Below are experts of layer 6 (counted from 0) of a mixture-of-experts language model. Rows are named router (the router's row for the expert), gate (a neuron's input weights, with its number), up (a neuron's input weights, with its number) and show model dimensions 0-127. Each number is 128 + 24 x the weight over its row's rms, rounded and kept within 0 to 255.
After each expert's rows: "comes after" lists some tokens at least twice as common just before its tokens as in all text. This comes from a sample of Wikipedia text that the model never trained on. Tokens count by the router's weight.

# expert 59
router [144 113 135 126  98 153 128 138 151  88  75 122 139 135 161 146 121 109 187 135 125 130 122 136 110 119 100 136 109 146 164 113 169 141 148 134  88  87 134 148 131 159 135 119 151 143 126 111 114  89 146 123 116 116 130  91 115 153 109 111 121 132  99 157 110 156 173 114 132 112 115 126 139 145 109  86 146 119 142  94 137 145 100 166 147 101 163  81 157 114 104 124 109 127  76 120 154  95 102 143 135  99 149 114 130 112 184 117  96 149 143 129 147 146 112 158  77 170 115 122 128  96 160 145  74 159 129 149]
gate0 [119 123 154 148 128 139 150 116 144 114 121  92 161 161 159 139  76 115 134  64 153 133 144 109 128 163 116 106 125  96 130  95 115 164 137 157  89 126 123 116 108 130 103 121 126 135 160 121 173 110 137  95 106 110 128 112 112 165 132 114 155 128 151 120 101 177 124 140 166 138 132 154 139 116 124 129 120 106 118  83  76 141 134 151 126 135 123 151 124 158 157 141 126 148  94 123 124 129 127 163 194 122 129 120 175 176 136 142 145 140 126  92 114 114 183 120 117  93 110 145 116 180 155 156 111  91 133 102]
up0 [107  77 149 122 157 116 124  92 120 127 145 145 121 148 117 136 142 144 164 131 146 134  79 126 155 153  93 127 101 143  85 123 156 127 141 130 157 117  97 113 138 117 130 187 120 129 154 128 107  97  93 139 105 142 169 134 133  98 133 133 127 156  99 144 112 143 112  82 121 111 108 105 157 103 128 144 175 162  63 102 148 149 158 177 108 172 152 130 142 124 140 160 178 130  79 132 143 163  80 158 127 124 146 145 123 118 162 114 131 148 117 117 108 120  90 143 131 124 117 147 155 110 101 115 138  94 140 114]
gate1 [100 156 141 125 123  90 118  99 130  87  93  69 128 103 117 172 119 130 121 126 135 135 113 146 135 142  59  80 137 117 140 135 142 122 113 139 112 169 141 144  88 130 143 125 119 165 124 135 168 167 158 119 122 124  71 167 108  90 125 150 150 143 162 132 111 119 105 106 140 128 132 133 139 131 132  94 144 111 137 102 104 123 106 135  94  86 140 154 147 143 137 119 106 155 130 116 130 127 115 166 145  80 141 132 153 165 113 119 130 161 103 111 162 148 138 137 126 144 110 100  93 107 110 191  83 168 128 133]
up1 [110  94 188 138 135 117 111 173 122 130 139 120 141 122 107 137 127 129 138 145 124 113  96 171  72  97 103 152 118 119 103 130 127 129 123 196 168 120 127 118 119 173 128  92 144 156 114 131 114 181 163 137 137 123 139  97 122 105  95 117 147  95  88 131 119 127 127 105  84 149 144 135 153  82  93 107 161 124  94 137 131 138 160 115 133 169  98 134 118  93 130 133 155 155 129  68 120 140 119 148 162 120 150 129 151 147 127 139 117 148 112 133 113 143 141 118 155 123 150 150 106 115 121 141 169  97 101 180]
gate2 [108 128 118 162 119 164 129 133 130 102 122 117 127 107 138 178 142 174 115 144 131 106 147 131 164  87 156 108 105 142  99 123 120 144 147 100  89 125 150  71 128 125  84 130 130 129 114 166 131 123 160 142 171 113 138 106 102 129 108  94 107  95 112 127  86 123 162 133 153 132 122 116 156 138 147 114 108 120 125  85 150 104 114 176 132  79 149 166 132 138 114 107  92 138  91 120 138 142 151 165 137 110 157 116 118 128 147 115  82 145  97 114 108  99 120 112  94 176 151 141 151 102 151 107 117 121 126 195]
up2 [107 148 125 133 153 128 166 107 141  95 123 117  97 124 156 154 112 115 148  83 132 154 166 105 119 108 102 111 100 140 154 117 150 114 123  96 160 155  86 139 162  89 131 145 121  91 125  97 105 163  97 135 130 156 134 117 168 111 126 135 138 131 118 141 121 107 107 124 114 142 117  99 143 107  39 114 130 124 114  92  93  83 143 139 163 151 157 134  90 159 153 134 183 105  97 148 163 116 113 158 111  95 110 159 102 162 146 118 100 137 118 126 130 146 127 111 119 120  97 126 141 122 121 133 115 123 185 147]
gate3 [144 100  71 113 101  92 120 123 115 144 137 127 112 124 129 154 126 136  85  95  98 180 120 113 126 114 124 100 122 123 138  92 141 124 126 127 138 114  94  95 132 161  92 122 144 125 142 134  94 117 149 132  96  96 136 149 127  68  79 103 154 106 141 119 163 117 138 113  96 117 148 102 136 105 142 118 156 130 140 126 118  88 123 159 125 140 138 119 135  93 108  85 133 140 111  82 107 134 119 140 146  63 135 154 148 119 137 177 146 135 129 118 131 144 127 164  97 171 137 102  71 102 172 142 118 105 153  88]
up3 [131 132 100 108 117 113 136  96 167 113  95 110 100 152 171 174 163 138 132 159 156 102 145 137 136 103 128  98 125 156 122 130 129 159 149 108 123 122 111 139 120 144 115 148 128 143 154 169 101 136 119 136 145  99 100 113 123 152  92 121 145 109 120 144 146  92 104 119 130  96 112 168 110 133 123 112 152 143 120 197 124 110 150 142  90 118 130 106 168 148 120  61  80 179 103 128 157 130 151 138 134 176 171 136 118 158 107 170  87 136 107 118 111 125 123 117 128 118 137 150 132  96 151 123 156 179 138 107]
comes after: " ", " (", "2", "–", " −", " $"

# expert 43
router [142 119 152 145 100 122 142 129 143 129  88 144 139 136 137 151 140 103 168 159 132 142  84 172 115 108 107 140 124 150 147 117 177 150 151 124 109 114 118 191 123 194 156 139 138 141  94  95 115 100 126 111  98 110 132  69 113 144 126 104 127 155 111 135 102 128 137 107 148  98 119 126 143 134  97 102 130 105 140 102 161 169 105 163 125 111 144  95 139 160 113 106 136 159 102 132 137  80 112 108 117 101 152  94 136 118 141 110 121 152 156 143 152 149 126 138  60 173 107 120 127 112 147 180 122 117 131 122]
gate0 [115 105 175 114 117 138 130  60 112 125 123 102 113 136 120  94  99 119 151 150  96 147 108  89 160 112 121  95 115 129 109 110 160 140 144 129  91 108 151 145  92 122 131 123 146 173 162 113 121 124 128 122 160 136 115 117 145 193 118  99 108 110 151 135  84 141  73  87 145 129 122  74 107 115 129  97 116 154 155 132 161 160 135 112 129 141 113 124 156 132 101 136 146 118 182 138 113 143 114 106 150  87 142 119 124 113 123 140 130 109 157 107 146  89 139  74 111 181 104 105 149 146 107 121 125 109 132 121]
up0 [ 89 127 173 120 138 126 139 118 149 123  76 137 153 120 169 112 129 158 131 151 137 136 165 125 128 135 106 105 102 118 171 143 106 124 124 112 133 132 140 119 122  65 117 130 169 126 136 105 159 124 124 112 179 158 147 111 122  97 121 117 146 106 126 151 141 170 151 144  78  91  83 155  92 150 114 124  66 157 140 168 148 138 127  87 162 138 176 119 104 149 112 148 147 134 145 145 132 102 105 125 112 146 120 142 162  66 143 124 124 154 118  97 122 117 137 105 158 147  90 146 145 153 120 115 119 141 162 122]
gate1 [ 80 118 140 147  88 142 116  87  95  83 169 163 117  87 150  92  85 150 119 101 117 127  89 135 115 142 115 121 141 128 117 164  85 151 145 100 148 135 107 116 109 162 157 143 105 105 133 115 110  85 146 145 106 145 153 131  82 122 147 120 111 138 146 176 124 122 150 134 103  88 145 113 107 128 117 132 166 125 135 121 114 135 140 147 101 124  92 123 121 142 117 140 103 155 103 102 130 115 114  81 141 114 169 118 117 147 136 123 110  93 159  75 122 141  80 188 159 158 100 108 137 123 121 101 127 111 130 137]
up1 [123 159 146 153 124 154 129 157 132 125 157 159  98 140 141 132 118 117 120 155 116 130  78  99 118 138 119  98 109 142 122 120 121  77 166 133 143 109 129  99 151 140 176  97 125 132 130 141  99  95 173 103  96 182 109 135 156 145 102 114 120 103 118  74 131 167 151 122 107 131 127 165 140 147 138 142 153 113 115 173 104  91 113 109 112 153 112 163 134 152 123 149  99 131 152 122 148 127  97 127 159 136 154 116 178 163 174  96 150 155 127 167 143 134 159  96 128 131 122 153 151 136 107  97 147 116 166  85]
gate2 [ 94  89 184 117 157  54 147 120 130 103 147 129 136 119  87 104 132 139 123 137 136  87 123 121 141  85  95  93 122 105 163 137 141 123 150 129 119 177 149 126 124  94 115 114 144 101  96 104 109 144 146 149 142 147 132 185 128 135 105 110 130 149 103 130 103 112 115 107 124 170 127 133 148 149 146 148 133 122 182 143 112 162 125 151 177 156 108 109 130 171 176 143 114 110 139 134 163 142  69 148 158 101 140 123 128 112 160 150 106 128 110 157 145 121 121 133 106 122 124  89 130 122 114 146 102 161 115 138]
up2 [ 72 143 126 141 156 122 117 137 156 113 126 131 142 106 126 116 114 104 157 123 136 110 148 101 146 144 126 113 168 164 136 124 191 171 179 106  87 177 122 168 108 176 155 145 138 178 147 120 116 115 136 148  85 116 149 101 119 132 148 129 136 150 106 113 140 118 123 141 154 119 160 147 177 139 136 111 141 140 155 104 117 121 105 140 164 109 128 107 144 156 157 173 116 132 109  84  96 144  74 121 122 141 137 109 137 125 104 134 162 129 133 137 138  92 133 100 136 126 148 141 165 186 125 133  82 148 132 129]
gate3 [106 143 131 124 138 135 131 167 101 131 153 163  95 169 138 161  97  80  92 105 117 136 121 118  92 131 137 103 106 141 157 104 142  95 126 143 118 117 113 148 117 127 126 143 110 164 105 174 118  94 106 161 102 148 146 156 169  90  98 119 161 129 130 127 152 137 133 150 166 121 175 118 116 117 125 100 137 112 180  84 101 156 127 126 129 118 112 125 163 104 136 127 159  69 124 111 113  82 144  99 157 111  99 153  84 126 137 127 175 168 170 125 106 120 150 121 149 146 166 144 144 116 106 118 110 135 114 134]
up3 [ 94 172 190 123  99 132 109  77 120 134 105 140 130 127 155 132  87 134 135 116 153 146 132 120 111 144 123 124  97 131 101 129 162 125 110  99 110 102 131 145 116 113 123 113 114 161 116  79 144  74 138 104 174 144 163 145 161 157 107 146 153  70 119 102 112 140 116  82 144 129 144 140 112 127 152 115 141 116 128 100 103 100  77 116 131 101  99 117 107 122 101 159 109 145 104 164 131 116 100 117 127 146 132 125 110 112 171 139 165 123 108 149 108 117 134 147 156 168 127 127 187 115 138 186 141 128 130 117]
comes after: " |", " ", "|", "2", ";", " September"

# expert 19
router [174 102 146 162 102 137 159 140 151 102 108 130 164 153 162 153 134 121 141 172 147 155 107 159  89 125 122 129  93 156 138 109 172 136 148 157  81  93  98 161 161 140 125 161 154 155  92 133  93 125 134 113 115 113 158 124 102 144  93  83 144 161 121 133  87 119 156 120 137 105 126 120 154 163 106  88 164 116 131 114 162 156 104 142 132  98 138 111 163 154 109  95 141 125  83 154 144 119 114  95  79 139 145 103 123 133 137 130 109 133 148 126 126 150 125 139 103 157 121 136 107 108 141 143  83 144 131 151]
gate0 [138 114 122 136 124 124 131 132 140  83 125 129  95 142 135 133 161 151 147  94 129 145  78 118 130 122 133 138  74 144 134 143  97 109 192 149 149 140  92 108 147 109  79 144 130 135 112 153 128 112 114 118 117 111 129 148 136 189  76  99 119 141 180  94 141 102 144 143 147 145 122 104 155 126 118 103  99 154 126  84 170 162 161 122 125 139 103 138 130  84  73 140 158 116 110 113 146 128 132  70 135 143 117 111 132 152 154 126 116 133 155 135 108 131 178 137 117 128  86 131 144 119 167 126  93 136  94 129]
up0 [154  99 133  88 109 112 139 155 113 128 104 171 177  96 134 135 106 113 129 171 163 137 136  98 122 135  92 138 115 144 118 133 139 131 131 110 153 150 152 150 112 125 168 118 162 167 161 171 110 143 151 125  87 138 159 180 126 144 120  97 108 108 113 176 139 138 163 133 117 137 158 130 115 125 127 111 141 119 134 122 151 117  88 136 116 138  98 127 103 116 161 148  73 101  75 139 118 107 151 102 127 144 109 111  95 149 120 150 126 116 153 154 124 133 115 144 144 171 131 121 132  69  96 151 136 134 166 189]
gate1 [172 116 167 138 142 138 161 134 113 112 135 114 111 138 146 103 171 106 139 142 131 116 139  92  83 151 133 125  99  81  60 142 110 155 154  93 112 101 111 125 154 164 103  94 144 171  89 127 103 164 104  86 148 106 100 138 114 116 140 137  94 191 151 121 120 116 170 160  96 117 125 110 134 128  99 134 139 153 110 125 114 151 140 128  99 107 101 137  97  88 126 129 134 120 116 101 113 149 108 149 136 130  93 175 148 140 102 148 138 153 141 127 152 104 138 138 112 154 111 149 119 111 125 149  71 143 116 132]
up1 [104 120 103 141 123 139 107 135 114 138  88 135 148  87 109  75 147 140 137 104  88 156 105  81 154 145 117 117 106 151 124 118 143 131 118 141 137 110  96 135 137 150 198 120 190 118 131 119 124 162  95  94 135 127 121 131 136 150 112 191 140 148 117 125 125  87 148 124 157 117 103 171 156 130 138 130 109 147 116 120 138 110 142 106 162  99 131 141 150  99 151  83 124 134 126 144 131 145 111 113 111 125 121 125 135 120 125 137 117 171 114  72  84 114 142 144  93 183 124 105 105 137 141 175 137 105  96 172]
gate2 [112 131 117 154 104 122 136 163 104 124 141  89 118 137 151 111 158  52 123 120 164 142 150 138 133 159 154 170 174 150 146 110 144 134 126 113 135 118 125 134  71 126 156 110 144 151 140  56 136 131 148 118 124 138 137 134 139 135 141 121 119 134 123 112 194 113  84 152 130  92 121 138 154 159 138 127 141 120 118 120 165 131 116 144 104 117 117 148 127 117 179 111 131 173 132 130  67 149 101  91 144 189 151 146 114 144 146 104 111 143 135 144 114 147 141 148 102 144 156  93 154 129 141 135 116 149 128  88]
up2 [154 178  96  88 112 129 141 127 147 152 106 123  84 160 153 127 140 106  95 148 106 131 155 111 149 107 166 113 123 111 143 109 150  97 141 106 133 148  80 127 122 124 158 136 131 103 117 110 134 124 149 130 120 117 109 135 170 135 111 116 107 139 144 160 124 108 133 118  85 164 121 173 157  92 148 122 125 176 105  96 117 137 134 123 127 163 146  72 105 154 110  94  86 138 132 132 133 123 103 155 124 133 138 146 103 103  84 149 157 186  83 116 134 117  89 127 138  97  75 110 104 103 138 110 175 119 135 110]
gate3 [100 148 151 104 102 139 106 117  92  91  96 167 173 176 101 112 113 118  96  97 135  74  91 144 159 109 121 157 156 152 146 122 122 132 131 130 109 111 143 135 132 102 133 114 143 146 116 133 140 123 112 109 143 116 121 142 106 120 165 134 148 142 140 105 109 136 104 130 120 182 112 115 141 177 182 108 119 117 149  76 168 116 104 117  96 122 181 148 163  91 140 140 101 136 100 157 137 120 118 157 115  81 122 120 137 107 138 134 113  63 152 133 121 142 141 130 164  87 141 146 104 139 118 146  95 114 119 116]
up3 [128 119  98 157 118 135 116 109 125 120 149 144 156 130 133 141  85 110 165 112 160 115 151 125 170 114 165 146 138 133 103 155 132 116 128 157  82 123 137 103 146  78 114 154  82 137 131 130 115  64  95 134 125 123 169 119  92 132 171  94 125 150 124 129 112  82 137 111 173 135 129 137 157 159 176 121 152 146 123 134  78 125 150  89 103 158 133 141 143 115 138 126 108 143  92 115 135 144 118 144 100 108 130 129 161 126 139 163 160  80 144 119 144 159 137 130 151 134 141 158  98 120  98 188 130 138 105 165]
comes after: " of", ".", " in", " the", ",", " on"

# expert 22
router [148 105 172 152  92 131 167 148 163  93  99 145 169 140 153 140 138 100 131 138 131 168 118 161  96 137 133 122 123 144 136  91 157 135 130 157  93 110  97 151 150 145 142 160 137 155 104 101 106 131 140  99 108 112 153 116  93 144 121  79 134 170  84 124 109 139 153 118 153 104 120 133 148 166 107  81 181 118 125 121 163 138  84 140 142  95 131 128 151 156  96 102 121 152  79 151 163 131 110 136 106 136 142 123 121 123 135 117  95 144 152 132 157 160 112 175 117 176 106 119 120 136 151 135 112 132 152 132]
gate0 [110 131  64 148 137 130 117 119 104 154 102 112 159 111 174  90 153 156 122 124 129 145 111 120 127 119 136 122 142 130  98 110 118 125 160 105 137 141  74 137 167 120 127 104 137 127 135 134 111 113 134  57  75 137 114 179 163 133 106 145 121 159 103 119 121 182  68 115 123 109  98 144 145 100 115 173 131 151 125 125 147 126 148  83 122 149 147 114 104 116 143 138 162 122 102 105 150 174 114  96 137 122 111 148  79 129 134 111  89 120 126 111 134 175 134 137 118 118 136 118 133 170 121 120  84 151 120 137]
up0 [159 150 143 144 116 115 143 176 126 144 133  94 152  95 139 146 184 108 140 131 153 113 104 113 129 149 130 108 126 107  97 143 144 104  94 110 169 157 152 170 159 121  89 100 129 144 144 149 135 111 133 126 111 124 136 132 132 159  59 129 110 117 159 128  99 113 177 125 127 139 157 152 140 113  92  69 146 134 116 159 114 136 159 113  77 125 138 168 123 141 154 123 161 119  96 122  72 120  95 100 142 131 108 122 108 130 111 113 122 160 168 116 154 122 109 142 147 159 141 136  86 101 144 144 125 156 147  92]
gate1 [ 97 187 117 121  99 113 140 132  91 135 115 132 147 123 163 104 131 106  88 156 118 132 126 140 117 118 104 151 125 135 157 158 105 135 161  90 172 106 119  83 114 134 139 110 126  84 110 152 129 106 178 121 147 134 141 139 128 156 150 113 134 121 153 151 171 159 149 144 123 106 157 120 107 152 113 110 141 131 145  85 153 127 173  98  74 127 114 109 136 134 146 112 132 138 148 161 153 134 127 106 127 148 141 128 143 147 109 115 149 136  97 144  88 110 131 113 120  77  98 115 128  80 173 147 185 153 131  72]
up1 [137 131 141 129 104 101 152 178 167 148 141 111 119 118 107 123  85 148 117 138 146  67 144 132  98 158 104 114  70 134 129 125 103 132 161 149 186 122 171 122 167 117 138 112  96 133 130 173 135 133 141 115 130 145 133  99 105 131 114 173 134 122 120 117 111 163 105 152 135 111  97 125 108 132 160 143 165 159 144 171 157 162 123  91  96 137 155 142 111 126 127  95 135 143  95 141 135 188 126 148 143  95 178 162 116 117 103 124 136  81 127 143 119 145 140 165  87 147 136 127 113 126 126 100 129 118 133 142]
gate2 [133 134 115 149 159 135 122 132  79 121 178 144 124 161 103 116 148  82  76 140 150 150  78 135 138 112  94 171 106 117 122 132 181 126 145 109 142 108 119 138 137  83 119 165 159 166 142 111 130 136 123 171 146 143 167 148  58  91  84 103  94 123 135 108 138 115 127 105  95 108 127 127 110 126 128 132 122 128 134 109 128 142 123 118 121 111  92  72 118 109 117 119  98 111 153 152 160 137 121 137 119 125 136 124 128 110 132 140 148 124 192 103 144 107 126 135 136 128 136  78 155  97 175 109 114 144 133 117]
up2 [138 113 104 143 114  94 158 110 165 144 147 142 104 132 115 119 152  96 104 136 149 139 125 142 119 138 124 100  97 108 157  84 177 144 113 110 131 130 180 107  97 133 137 111 127 140  86 109 178  94 169 163 163 107 123 171 142 148 136 105 164 108 106  95 117 142 147 123 106 133 103 135 126 123 122 140 165  52 123  95 136 107 118 115 134  77 102 125 130  92 133 119 147 128  94  77 122 120 142 123 113  95 149 118 132 128 106 117  71 160 176 135 162 121 128 158 137 144 100 109 145 147 129 137 130 121 143 117]
gate3 [148  79 156 152 108 146 150 108 120 125  96  79 144 124  87 150 128 105 162 122 146 138 155 128 114 133 132  92 130 106 167 120 134 142 113 131 112 134 141 155 106 141  87 144 133 174 139  91  99 116 120 137 123 132 145 160  99 119 178 118 123  80  91 126 143 114 111 121 152 115 151 107 138 169  96 150 149 150 110 151 103 118 129  71 127 112 133 148  88 141  96 108 121 159 122 145 123  89 163 123  92 169 147 111 115 136 111 106 183  80 178 148 143 145 111 149 111 149 144 137 139 146 146 151 142 151 159 144]
up3 [138 118 137 149 135 105 106 145 124 142 124 137 101 122 161 175 109 142  89 144  92 121 133 135 101 131 133 108 135 125 136 108 101 154 127 139 108  96 115 130 126 120 122 109 135 109 147 117  87 138 165 108  80 103 159 127 103 189 133 150 134 112 158 142 118 155 117 108 154 129 168 121 161 133 111 125 147 136 114  98  78 110  90  95 127  91 170 137 166 104 122 183 146 106 134 141  76 157 147 121 131 136 128 116 147 162 129 119 122 134  93 132 105 111 154 134  71 158 183 112 135  91 112 129 110 135  77  88]
comes after: " of", " in", " to", " for", " at", " on"

# expert 47
router [151 101 123 146 126 130 129 141 136 123  99 143 137 136 159 148 135  97 186 119 132 138 108 147 107 105 106 140 122 169 129 116 162 144 168 140 119 119 108 190 142 202 128 135 128 128  90 114 112  91 124  85 109 129 145  95 107 137 127  96 132 155  99 138 106 141 133 124 147 106 129  90 145 157  85 119 136 114 141 122 137 163 117 166 130 107 145  95 138 145 117  99 140 135  72 141 138 116 129 112 114 104 139  90 129 125 140 115 114 148 173 146 149 130 116 130  66 161 112 127 103  92 153 201 107 116 149 142]
gate0 [181 112 100 133 140 139 121 141 135 115 138 139 179  69 157  90 136 119 103  79 109 148 140 110 108 108 153  96 107  87 157 125 131 105 125 122 127 144 144 122 110 154  89 136 114 101 159 150 125  69 107 134 144 103 156 137 128 112 114 101 162  98 116 120 139 128  92 121 128 135 158  64 171 106 107 139 151 133 131 146 110 142 119 115 116 137  88 147 124 163 127 106 100 124 118  60 107 151 132  87 166 146 102 135  88 123 126 125 116 113 145 149 120 144 121 107 118 144 138 143 118 132 134 171 124  75  97 129]
up0 [133 116 124 109 117 177 131 101 124 120 144 127 105 117 131 107  87 123 171 118 140 159 105  92 147 133 152 140 123  98 133 164 140  92  71 136 110 102 145 142 128 132  94 125 106 145 127 132 156 152 117 164 126 108 111 109 114 142 140 139 166 130 153 107 126 145 120 150 134  77 147 114  90  96 130 102 124 133 103 154 121 123 158 169 163 167 138 124 113 125 107 130  81 155 139 153 153 138 105  97  74 103 147  85 150 137 135 151 165 146 123 117 122 167 108 124 124 135 112 143 166 183 187 181 122 133 153 129]
gate1 [192 156  66 143 169 130 128 187 106 141 147 133 111 124 123 126  97 124 116 118 139 146  82 132 157 105 101 140 135 151 142 100 137 112 109 137 149 115 114 123 143 121  95 103 128 129 119  84 156 145  79 129 139 118 166 135 113 119 122  87 152 130 120 122 113 143 137 133 101 104 104  89 135 103 166 173 147 149 144 133 139 118 165 152 126 157 163  97 113 117 103  95 140 132 170 158 107 130 130 146 121 106  72 141  98  96 165 125 126 126 136 110 111 121  84 156 133  99 148 102 113  92 109 139 138  99 166 111]
up1 [150 125 106 118  93 157 118 140 150 132  86 146 156 112 155  98 115 177  91 136 133 123 145 126 175 141 133  98 165 101 143  99  64 139 119 125 120 101 123 140 122 123  97 120 140  87 124 104 135 152 169 128 127  99 184 114 134 123 120 139 108  99 139 147 108 133 141 129 157 148  84 130 144  92 158 118 124 160 145  69 118 106 103  98 158 116 110 117 123 181 111 167 108 125 152 134 121 125 137 107 139 160  89 124 110  91 121 119 105 143 152 124 121 125 114 126 130  99  85 121  83  94 108 164 171 111 123 122]
gate2 [104 121 108  78  87 119 107 145  72 128 137 141 145 107 114 131 128 109 140 111  98 155 138 136 119 110  90 133 153 149 120 113 161  98 142 117 134  99 127 126  76 138 131 110 126 146  87 140 140 112 135 107 139 139  98 140 170 153 145 126 169 158 168 146 115 138 129 107 161 113 103  75 105 105 111 144 117 133 141 124 165 157 137 120 164 127 107 137 138 112 162 120  88  88 120  94  93 168 149  78 163 144 125 126 128 155 154 106  88 101 150 147 160 130 112 138 117 149 119 137 130 126  65  78 126 161 126 112]
up2 [112 141 140 154 129  98  93 118 190 106  85 126 124 151 142 140 152 102 111  73 122 135 141 147 127 135 141 168 104 124 113 144  47 130 137 118  82 153 117  91 109 107 131 140 136 116 100 135 151 118 107 155 144  97 126 122 101 136 131 119 111  94 115 149 166 110 172 158 146 131 101 162 163 113  84 103 133 122 159 151 102 140 148 136 142 135 166 138 138 141 138 126 121 169 118 101 130 147 154 143 101 179 118 158 139 120 143 144 156 163 108 108  97 126 126 144 177 124 125 138 124 176 150 140  99 120 142  96]
gate3 [114 110 122 133 139 101  93 173 105 152 124 106 138 155 136 120 146 127 130 154 170 151 114 107 123 135 136 139 152 148 157 151  88 175 120 111 119 171 125 147 113 194 147 140 139 137 145 132 135 120  66 125 167 109 149 185 106 148 110  87 129 153 164 120 105 126 156 108 110 121 145 142 137 166 117 124 119 129 140 136 175 114 110 151 151  90 103 107 110 131 159 155  98  90 106 174 163 126 123  98 121 137 100 100 163 117 102 102 124 149 149 142 112  95 136 153 150 136 124 171 120 116 159 131 171 144 131 112]
up3 [133 121 137 107 127 125 163 107 155 164 124 101 118 146 168 166 110 107 143 158 141  94 143 105 102 129 144 129 101 112 114 135 116  83 161 117 101 142 159  85 121 172 123 121 135  99 135 111 131 125 137 164  91 156  93 124 138 124 158 141 188 121 131 154 106 130 150 129 164 169 166  96 102 135  74 115 114 144 119 149 108  80 157 133 128 112 190 111 120 124 126 162 128 122 135 147 105 102 152  82 143 114 112 100 112 133 126  90 116 145 126 130 111 174 150 151 176 150 164 134 101 130 134 146  97 141 145 129]
comes after: " ", " |", "1", " (", "|", "2"

# expert 37
router [139 120 147 155 130 127 156 138 151 106  97 121 140 139 149 144 147 101 158 131 110 154  93 175 120 132 100 122 110 141 145 119 159 157 170 131 112 133 133 189 142 173 141 139 133 133  91 130 113  98 135 100  89 124 152  63  88 131 129  92 111 121 126 138 102 145 149 102 144 122 112 124 159 155 110 124 145 125 146 109 153 179  97 182 132  79 147 117 131 142  99 104 126 148  88 146 154 103 139 121 111 112 150 101 134 119 144 105  86 156 154 125 174 143 117 148  81 152 109 121 119 125 163 169  97 131 136 139]
gate0 [123 119 159 138 131  98 106 139 192  98 144 111 134 142 145 106 145 171 132  97  95 122 126 124 149 117 139 127 161 118 123 124 109 167 130 107 181 135 147 146 150 130 150 147 145 120 130 127 142 139  71 140 161 149 128  70  67 133 147 121 152 128  97 174  75 119 116 141 155 131 123 192 129 127 139 119  99 110 106 102 122 104 137 116 149 119 143 106 113 135 134 104 175 125 113 153 155 117 139 124  83 142 100 124 157 113  99 144 126 129 107 147 130 110 127 101 140 112 145 132 124  89  88 161 181 113 114 168]
up0 [145 109 131  95 130 145 137 131 123 156 120 140 115 148 117 103 121  98 158 173  86  99 140 101 149 145 123  78 160 118 135 128 161 137  56 127 101 104 131 130 133 103 128 117  98 160 149 129 142 117 147 151 125 127  91 108 132 123 120 109  97 122 148 113 116 123 139 120 114  92 126 148 117 108  84 131 155  58 113 132 113 154  95 129 123 163 109  67 117  81 123 134 127 125 127  83 155 144 153 112 143 140 108 109 158 116 110 106 154 117  96 140 101  73 104 151 147  85 125 112 149 126  70 125 123 117 126  94]
gate1 [115 128  47 145 106 139 104 147 143 108 168 117 136 125 126 169 126 170 106 143 166 122  69 124 112 102 173 152 174 120 117 130 150 120 140 114 166 123  67 142 112 157 107 110 130 109 126 134 135 152 151 144 113  94  92 138 112 134 115 140 102 178 138 114  32 125  99 159 139 120 154 111 143 124 111 139 145 165 132 104 151 148 111 128 111 138 102 113 126 149 110  82 119 141 134 144 115 113 120 141 125 143 147 103 125 130  97 121 115 109 133 125 144 134  91 107 113 103 127 151 126 104 151 124 145 141  90 128]
up1 [154 152 106 103 133 123 138 124 138 102 185 126 144  88 107 145  98 110 120 104 150 101 102 164 108 141 134  90 114 101 122  94 129 192 164  94 138 138 136 154 159 113 136 152 135 145 103 140 151 153 160 137 199 148 109 167 150 137 165 108 121  82 101 124 146 113 127 139 148 136  94 107 128 119 137 100 126 146 150 105 106 145 128 150 119 118 139 154  90 107 111 154 150 126 136 106 130 106 155 160 120 121 138 140 113 133 130 140 155 123  56 121 101 158 136 146 119 145 139 139 153 113 139 149  68 141 143  86]
gate2 [130 127 108 124 107 133 145  99 173 149 157 113 132 135 107 102 139 106 156 127 114 139  64 105 113 137  97 149 118 147 136 135 122 114 109 161 150 117 121 105 132 111 148 138 107 148 117 175 126 144 128 128 134 114  72 137 104 105 177 165 104  95 107 127 126 122 118 139 115 155 129 108 135 108 143 142 168 146 124 147 130 111 160 111  74 147 151 131 181 109  90 122 119 120 140 143 122  54  84 116 156  94 152 119 117 114 185 134  99 117 159 122 134 132 118 127 104 158  96 152 149 128 147 159 108  86 175 114]
up2 [131 172 120 111 116 130 160 141 133 129  82 109 110  84 123 106 125 137 153  89 133 165 101 110 109 104 104 103 105 132 126 145 171 123 153  66 109 147 114 103 103  94  99 120 139 112 115 128 128 132 101 122 164 112 125 117 101 151 123 149 129  89 140 139 118 107 100 100 136 107 164 162 122 120 113 134  76 146  87 124 165 137  86 116 183 157 128 123 100 124 146 123 130 147 175  78 141 114  80 107 104 141 161 164 162 109 135 139 118 103 128 113 117 118  93 166 142 135 126 101 118 121  81 122 120 111 141 102]
gate3 [136 112 144 161 166  84 163 136 159  88  94 121 103 153 129 125 131  80 133 143 127 131 146 131 105 116 123 116  67 129 139  97 160 163 126 135 124 140 122 124 106 112 108 127 143 107 120 189 108 110 120 118 116 137 225 147 125 113 109 136 110 127 146 114  87 141 136 120  94 163 129 143 161 135 115 135  73 160  73 141 119 108 124 151 146 148 136  94 132 141 165 175 146 131 120  82 151  71 144 149 115 105 119 127 133 143 148 132 148 150 158 129 112 128 148 119 120 118 108 116 119 135 112 135 111 133 101 153]
up3 [ 77 143 114 128 123 129 119 130 153 148  83 114 169 156 109 139 121 111 190 154 141 130 101 135 136  89 133  90 118 117 127 149 123 125 131 115 132  38  98 153 109 154 144 107 134 105 168 118 132 142 160  96 137 117  89 103 113 162  84 130 119 140 173 106 125 104 132 179 146  84 109 153 127 116 141 165 139 115  87 141 120 129 120 160 129 150 142 106 132 117 111 145 102 130 129 171 155 150 116 136  82 101 161 127 167 125 121  83 137 146 148 120 117 144 112 142 116 105 101 143 103 144 100 135 144 118 117 130]
comes after: " |", "|", "2", " ", "1", ":"